python train.py --n_layer=14 --activation="squared_relu" --routed_scale=1.0 --balance_loss=0.0185 --vocab_size=5244 --optimizer="adamw"
Below are experts of layer 11 (counted from 0) of a mixture-of-experts language model. Rows are named up (a neuron's input weights, with its number) and show model dimensions 0-223. Each number is 128 + 32 x the weight over its row's rms, rounded and kept within 0 to 255.
Before each expert's rows: "mostly gets" lists some tokens that are sent to it at least half of the time. This comes from a sample of Wikipedia text that the model never trained on.

# expert 7
mostly gets: " what", " box", " Label", " screen", " keep", " Website"
up0 [178 103 123 150  58 118 148 176 124 184 132 130 102 153 145 140 129 150 158 170 149 106 141 135 121  91 205 117 160  91  48 101 157 124 160 117  88 125 161 111 105 147 155 180 111 145  88  70 201 120 120  95 130 140 191 154 107 122 153 151  48 145 167  84 114 140 124 168  90 116 118 148 122  87 159 115 100 143 124 127  66  88 136 181 151 157 138 103 143 101 142 125 214 147 107 130 134  94 180 154 146  79  92 172 128 106 192 120 173 109 130 140 135 125 138  88 140  78  60 129 126 159 129 174 167 127  79  91 147 140 117 155 119 123 131  40 127 181 166  97  86 172 151 166  96 125 120 192 179 144 164 134 121 135 122 149  81  85 120 146  83  83  81 139 111 130 188 123 154 104 125 151  99 108 177 147 141 156 120  76  94 141 143 153 172 141 120 143 164 162 129 126 124 138 152 155 149  89 121 118  82 139  99 121 124 122  98 115 119 120 178 106  66 170  88 162  77 128 161 114 147 141  50 147]

# expert 47
mostly gets: " began", " worked", " served", " appear", "|---|---|---|---|---|---|", " started"
up0 [110 145 107 119 159 130 108 191 138 122 120  83 137  71 149 114 164 120 156 150 158 149 131 118 159  83 228 122 124 146 139 120 100 208 153 117  65 127 160  89  82 161 156 115 137 116 129 113 118 109 137 151 172 184 127 117 126  69 173 134 118 140  91  98 129 198 108 129 103 154 155 134 139 174 120 182 104 110 171 104 123 125 126 134 123  97 134 111  97 105 139 163 154 162 146 122 155  80 170 107 126  85  94 191 111 108 172  63 132  68 132 105 130 136 145 109 156  75 125  86 121 130 118 167 101  98 146 145 175  28 113  89 128  99 140 147 134 103 146 112 129 111  58 135 125 118 142 109 159 160 150  76 168 179 139  85 134 112 114 110  57 153 164 166 114  70  81 108 149  84 126 178 137  27 150 144 127 147 117  78 149  67 185 137 109 114 142 135  94  94 144 106 134 126  99  91 102 124 173  80 195 120 126 120 157 137 158 140 158 155 179 146 110 133 134 136  94 158  66 159 107 147 188 130]

# expert 79
mostly gets: " civil", " social", " music", " human", " economic", " bass"
up0 [136 103 122 154 107 139 123 128 124 106 100 137 154 149  70 133 159 144 102 126 148  66  96 141 123  65 132 100 152 163 202 156 130 158 158 129 166  95 140 105 145 126 182 141 151 124 127 150 136 206 134 118 110  56 134 139 182  90 159 134 144 117 202 115 114 151 102 226 167 122 154 116 109 134  67  80  95 125  72 126 145 123  51  88 146 133 154 159 126  78 132 193  98 136 147 153 108 110 100 181 156 194 156 168  98 118 142 101 141 104 121 126  84 130 133  59 148 139  93 144  92 171 114 102 160 118 128 159 122 109 208 157 128 128 172 132 135 144 124 128 137  86 108 111 115 112 181 134 188 103 170 130 133 170 116 172  97 148  96 147 145 129 139 158 110  72 155 101  93 154 127 150 138 185  95 205 125 105 118 152 114 196  62  96 223 119 109 117  99 116 106 139 119  73 129 112  86 172 132  83 125 139 125 184  48 124 133 143  80 161 113 154 146 125 148 168 113 115 129 136 135 141 107 113]